From a checkpoint of a small mixture-of-experts model trained on Wikipedia.
Size: 16 layers, width 160, vocabulary 16384, 32.5M parameters.
Experts: 128 experts in each of 14 layers, 32 SwiGLU neurons an expert, 8 picks a token, a sigmoid router.
Training: a variant of SOAP for the experts, 306M tokens.
Below are experts of layer 5 (counted from 0) of a mixture-of-experts language model. Rows are named router (the router's row for the expert), down (a neuron's output weights, with its number) and show model dimensions 0-159. Each number is 128 + 32 x the weight over its row's rms, rounded and kept within 0 to 255. Numbers have three digits each.
After each expert's rows: "raises" lists some tokens whose logits its average output raises strongly, later layers aside. This comes from a sample of Wikipedia text that the model never trained on.

# expert 58
router:153140119109165127180109136086144187085085097087210098125106125127154142129113084122139118135198147093135135162131119146103111132138065154212149154105178157143148116115130124156152146109143087126108132134245079100151135140164100164128115179142093147174140130113109113122150118123230104143129135137133130125138150152117087062113111124124188140150118083097138068121111109131166058106120051149174081135146124158118129163157140086048140146161134117138176106107172139151104096125149195
down0:134095096119165112110110126137149153054154097130163129145142141110069134123105112140111126135074089120176148202127086147158130186043163139136182137064204122130163169162185197109124156147197131153099154148185123128079120118174122128113142165172103138132134087101128144084168118097111156194151117123074155120109133124151115098136153182165149123131172144072132138142190156070069164080178130110090103156088104130124146156154072146096126126096104121105105132127171143184116110164140145
down1:084097150138087126149132181128098110090118145113115155116089139136083112143148105081090183119114143180105088122131161097142163150172071135076091161196093141159100088159132106124112161142086122169158093131089125121097220026151134094115143127140164079150090093177162181140090129153111153072113075113134102111164103067107118088122134154136139130137135169178135170065117136127134138062154128125138172101083187128176167132095145162120086124097108101109126149155140120130098201104118079
raises: " of", " in", " with", " from", " over", " and"

# expert 82
router:083133104129111073127136146081191108093151153056118149107098092169104133127044163094162046161107158081143101102150148112116135137142122160151119103086144123073069121139142107143118045115095089158178142149129158102159094094182124152143128116122156103092107140093115189122130100112161123120131129121164210177109134128132103123129155164088094197124102118081135093143180108085114115145085076167120098157113115136099107112193164155135104102164156145079141065125131153077109066132077122
down0:119162161094085126122166150169146075152109124133159122165127121165112143153136166087111128078128108124117125104149185116070072079077124158103162116108137137130127103128152103117110142105062077208149161136064180120151160087064142188152152132099132139120107119111113147177119116171100149152142170101075061151137156094144126138086098150080100176114156097158074150052107129106144127111122147131096123206075154098153139091198122136123099193109206160078142116121149145139182123153106116
down1:102157141155171115142159120064139094155152145142094066154071135102105173097112173089121072141138147106106188134156136131122110179143112077143125081135168099222139144156150164097110082163127118044104138099140156151210132105132093132120146103118127094079154059153147126060123167146108194114137136147125137108122135165115180158160165112102059087074136111152141152152139114102175112140122162109141109088109195133128141096171124108142177111090154143181127157108120120107157094186081082
raises: " other", " same", " others"

# expert 45
router:070177098137130155153078143112085208094134151145210140059092079103112121155103103125085129144155167111097114167052073074112092220135097145113157067102172109203125106142158106115156129113112091096144094137151138091131131091141121148115098129157099144143078168112067174116170128131133173083116129165095115128095166129117159106133159179154107153184152123093122113126164115080147095137103144138132099176112050156110091132142167098125152143170098126151110148175111114124173108138131092
down0:142150089150108167170152063139142144134153130096132188119106116169153142084073098213129133164128070102120113078135113093138103126058133127104127179140122133133177135132089011075107158156102068123092110136132193135134135081162120162100150159165107114118166077079118186148116132162062149176103142181159163125146105106171137109062093109140113132157092127109148126071129146109118168133117143146145140136141142121046131121134143165086083117128098146131178172162108107147127118126196140
down1:083168101063061121158098135150134099150078138159179137131139077157119061091110126079152143075120073141098138052115173128204168139112157133130145102138162158137103096141136089143172081165077161162135146101165146157143194124104151112111120167098139163073174139183078146149101129050081078139119133145136126152145167100143062139105178163090138147115123132157139146145066077087138171114165057138106127143165098116092146135127122079122111141116141137135149087138150114118149119169068120
raises: "ing", "ley", "ered", "ion", "arian", "ral"

# expert 48
router:103138118141127142146084174126091159092154142156180110087115171114104125107115143083114103090176170112101106133094131067116095255147083123122107063172134133179159142112138147127159135107107105150124100116166133134130102100139132162116083175222087144131105143129101162087144120112116157088156098138112133095120157123161103059121144180123146144199059162097123151106125095136155070114111130126163117153045063145114066109139142111134145153142099111147136099168105109131192100141088113
down0:087130155139129134195145148174112135126145130155096167078119116096101137149108104132123135181201112086131139136166082126138140145165108081151155064134097170102124118114109163125114075089130146193146174099161099084173130110145164098144113148151126176110137198099123117128100115075084067077129133135185152075119147189072159158171151164115121167157153115066095104098193077114132062131132122147149143087130107133124088114120149125132159143117140157201168123106069056131093154165088177
down1:119092130135077066166190106105132143109155115134151129119152135112186164103126184119127199127125099158103124102106137069110157151084144102109107045156153099196134102157139155098158127124151154131101131117147129132097094146102150145170175106120125156162153141093075149157206104077138136179104064148074089112141073182097107117126114199130165152144081130121113134159076161173117127146138123106168201111154121151078093119121108141152179100154183117087175122142124126108161165039097117
raises: "um", "amb", "ades", "umb", "ub"

# expert 92
router:132109102124217155159128164122147144098121125082165095112113112134112077112135090148148168071163147084145106129101094138085098156227104174165145131100174136196144119107148073123161107074130109131070166125126125150094134126160076162128102115143125113183121125114129126098161127193159121125139122162189140157130184096136080108096137174132181144162066159130119150157143132129157113143120094143146134122114152135131117132164131107106058154133151179084182065112214077091100146080131201
down0:139132114129134136125100083081169077122160075164127125110128103140096137155118112126093171093133064148134126132141144080074075164158090130099168090101133119130118155123145110180130130118090152101117128093067149136170151101160092081108059131122122199089182118125120206164102155056172139161125149190130126056112169140126091123072101192120098174159104187127142120145090169145129156100101108149136111110071109093078073088152130175152161190135081126159148103125151132154089176095123110
down1:110151085071130111100149123189154125114186167159169081133176146131112094128155146167119121113065056122105145157136113138076045138127132135118197109134086084150148114111154143168136178150169058105148153169114160173142115127184183100100117149126116152205154147136135114157106085185114126154085118117185126116156104165091106171138098117068097105110106095151097073151152127141165158128111153121106086176073110156112094148078129155114171088164161075087098122161162082127107160127129099
raises: " and", " with", ",", "!", " of", " ("

# expert 19
router:046145097166104089188121110135146150140137133143189123083151179104120158134076139150128084100099120122126131100088150078108075174135135154189162088154110115201118142144132141115136111115111100120155097124133128094139128116142120145124126166171076120091087111149116144045172094139097163099127102176168130148071196100138080135115172116111128120182089160090080100187131156174155107156100149137176121158065026148127100085189140076175129124135117135154125161148090130131153101167128102
down0:090121133099124136138109140146132134142139124176069087092129081126144080122145073156119097104110121120123161177101164142176159107116130100137152118126163121151180075092121137161191100146130103107169055067200104139122061161109041135149094147167080047141124128125162109129113134140152137133143155105125134140135085145076149071096165110159084109166113161123111135137184079188097106140159098165111163084167082133156050098162120103093132095113126086151116131141135078171140089100095060
down1:128105116157128137167115101121109137169137134114146132113179197051075094182133108126171132147127108121087104107189143111117123108141105088057136154079101173134155085098089141207178105059137087129149116127139157128203119099123107140075079106130129075114125119154175118138091112142075086123148115148104152145107165084097153105052137138090126184188164140115143165140095164142154141152153101135160024094098129080108136154116112140105135096131067086141173113151118105116129067120160113
raises: "res", "rel", "ren", "rom", "re", "-w"

# expert 123
router:171118070175130195141149104060152143077065168107176142097081125140085084131129073176109116079136153118127116179145082113099081164157112173148084102103114098148128136114117093206180136084132075127091157154123097109134130158149101157131117151136157107149094086122140143120195088151146105152146129160123131115096160115135104069116152190068143154131119117106150119164140207141149057122093145104146118147074116164088124170126147171181130134139127096146194119136128174101124139105204164
down0:167170160159113143164105147099137139067138082100089135189118161106109116081169108063152109120129137155141043134138131138101128148144111115081098088090150121180143136168148154142122143063090139122159152123097125119152068128162196056175166117082171094164108121098107078158116105096180146180106091181086145161097119172087106104093078054093097148108143139054137141158062114136102152102131160181160164162116132163121170130130115152103103138129136135107151110166120097152146165108068138
down1:122143148100123123130146108124126129086123121128165085150144113169098129140081081151061173153132120122148136161172090138119103104140136151059147134123123186050140149039131146133075142174143154153083121148095133160176071100152039125158120131145113095116130147143108124143151170144140094180068166164137133129134145170118098094134136174147041087140113136099105135114124122090138170128141115195116124079175114092197028113119065071147109103117116191111125099129145117160134106147104179
raises: " on", " in", " |", " at", " about", " by"

# expert 39
router:144114103123157096151078138088122114131099074121152161080153096127148070123106142082177116106171156089098150111129142060105127124169101147120150135128109171159081117054151095132159200122081131154123133146121096125141097089197105127087111120144131130171101225039131176133148122125184175057161102126151190129164159144101134142102110140059084165124076118083167088142120128111164137143109171143127101118102119122064116108112130174100134084150119087150113124137108121134152088049156129
down0:163109125110149197072150140138160150174065093122122105119101200084138094172177159151120152110107076177129085164111172139103161099187147145131123120097158093171140130086056134142092179118092136134141160155069140096156141210170170154177133141110128103121165118087190112064136156146150133123113098143135172071129018115136145133119143118112190166100099116168122141141097136132125138090130114121135095084135127164148128159086105113124153119135156127136107166186160091138093101203136146
down1:064077147195120121118152171104124106088092139234084104139104182165063138094119148085106145102095142161146165143133113129134120131105137106145136150051161088149116118114150111120154130188108085084072088126155122053129122111101133172088111154147126175118148126195127077132140137157102157120112170186136099121127125127120123108120117123111127138150056096113116180080088082124135110143141140142100156087156055118057137111148059106186102124135135176174135125112146117103127086138068177
raises: " a", " the", " in", " and", " two"

# expert 55
router:083089096124167101148146144127116123131131070129133109052152110149127073113110103152159169116217109127123144124082128069115112196175123151129124049157127164168146152122119161125178068113119112109107125095113086162107118080140107122125118144185142088085121170123102163063137127128113108169182107128198151110104142105115133116085185136142107139150048174135124089161091154134155033177092116115128106108096058109150121143168175134122140137172092178077105088108160121111093161131130115
down0:163074065136123122171071112098131119115085101087165106132114195107094130066126141147103122119143176177149163124165105199099111167159136150087058146112151155125043112135144111128162111080084119185181140095097113142099149128149128128108123118117156138112112063145098114087144125150114186099131167082104091139121100101101125058124179147086074082099112106091163099111132157102091157141176207087164136106095145118111148107146159188085133094159129127140177129181143074137152103119158153
down1:102144109149166127120188175129162093144063123142086095202162130136142159138174113080109164174102160130161181111213142133170155102076113169147110106102064181101095095164101110098093155125160142150111111116172163084128126104120116129082201116103098114108150082146143118129127127107089152127142113218084172127131108110106122101170125129074125129096117200134132159122099081143130103156189093118137112110159137124111125053121173083099144138140135127160055107133109097114075074171116165
raises: "out", "ind", "ort", "ay", "asc", "ore"

# expert 56
router:076117126126106104142057085111129160084172115147083103055154091127159106100137139117156123151201127123156114179095159122109165168146133151111153034201140102129151140110082157125169137162121131119130118121107118120147097087109086126195089132170151127096110176160122158117163124104107114145202076120147140179102119123154110104048152181109106122128069179164127118135153144062164040154110140161129116110107069087093120108138142062125109092154121130101117133067118090120160142156102142
down0:154140161123121090086187096143099182132135169128162109165131101159155183152112098108127127161166167134103163121112144126125158128165188090144141110144155059144100139113120106142092134138148075166163164198133111115148149105153112172081066093114110111108125098155140139153106097116113135112146163097065113137073136220101171099074164126124143141099125116115155086097129116135089110074129208085095125183091137087216118166098147137142117146149211064131112188153138184121147113101158114
down1:073122124083091080121101142124112142112159122107089105126095090109184116174094111136101114115198091135160120163128114106149104155119100095062154133093123163043084158112136102119095135150115153151134163109115084080144090052136149113098083151175131121138106127137121111119113137137065121147140081126143174089126169144166078162087121191124043105098135135179139069078096151056142034131140149095102120119086118115164150137151165076083071132123094109114143142115139100136187118150173158
raises: "ilt", "ild", "est", "ivers", "ist"

# expert 107
router:110132063155122166160085103095093140124179153087124166134108167106136099087115118152157087110156198088077112144141101153119100181183142149222185141079163164147121185132135120107154163152118107086124150106106102085186132069149053102164071121132080131194132085157129122130117096168168075133116111105155200096169136129106142120132124128176096119146138117148157165100115118161123145160101187167148080063106089164106110110112115110135089127140087094105115128111139157110189093098133101
down0:119075136155098132112092155109167037097110122114130106132138076132144136208122152048153119132100162128161131127086181114101152157107169111080112089208132122140131102105077147168139102142119077120071077139132103149131135126070139101111144193110154137153105097086127207117151141117143166132223183076092130122109165171101133138167080152133176107149170124087151158088106081145152127105138147130092167092160127085091125140139119098179071096134116109146086134103139145113161137127183161
down1:124144120171182166103107106131190124126103144139126122130176193132076058139126100146052146161158172145162115124119140108096155104179071177132103172109136115132134154117139082143150090143089095119133108146139134164182157157065095141127138144146144167161109094162201138132147171134163134157074194144145126113108120198158114106182117150093126153118125105081141127132178145160189177087111153104140215180197136106080072160116141136115154125113108083114159171108140165094126077083128118
raises: " the", " a", " ", " this", " an"

# expert 74
router:124141106140126104136143112043158129121207117048150076138064126076127125103032134111148129173122118096099135097135150154128141158128143146114094080155164152135149125124172052113082079096091082075155071174110141083150108134148160111155118131174184106068142131133108147085144105139133150077141101133161178154182116121159063133104123102156115138094130152123122121168161156145147128125104126123123102191056129120093126161163109107146104193211144108086163123129079129129150086121134141
down0:148135098125107146133123112136060111112179076117144104134154106087091065137081128125095170086148163136110060117144133157115074112119160194133079108067133110098088135131118127126234178165126149132131126116107198111130141116148090148137109129067178132136169099147025128174117175133112115139142084113116177146136146100098181080156096132084157141088147166134115159143094157091143090150099115095109172181143112093142144123107186104125088089128125119109175149137167049146088124159100149
down1:129124126083191137098157113157067134146158100167110134127149103133149134153101120142102184166081148128140121187160137146159098068159120109095177126094148130112126119118096133152125118085161109132137165157158136142182121115175159160065093181150159173134138160174115117126154091124110090109126153111116206082160063085083155082140094125123194133114210045138156116140185182119116114154129091134132068112142168082120213130120162179116186137123125128166161131137080136141073141121148167
raises: "rom", " same", " first"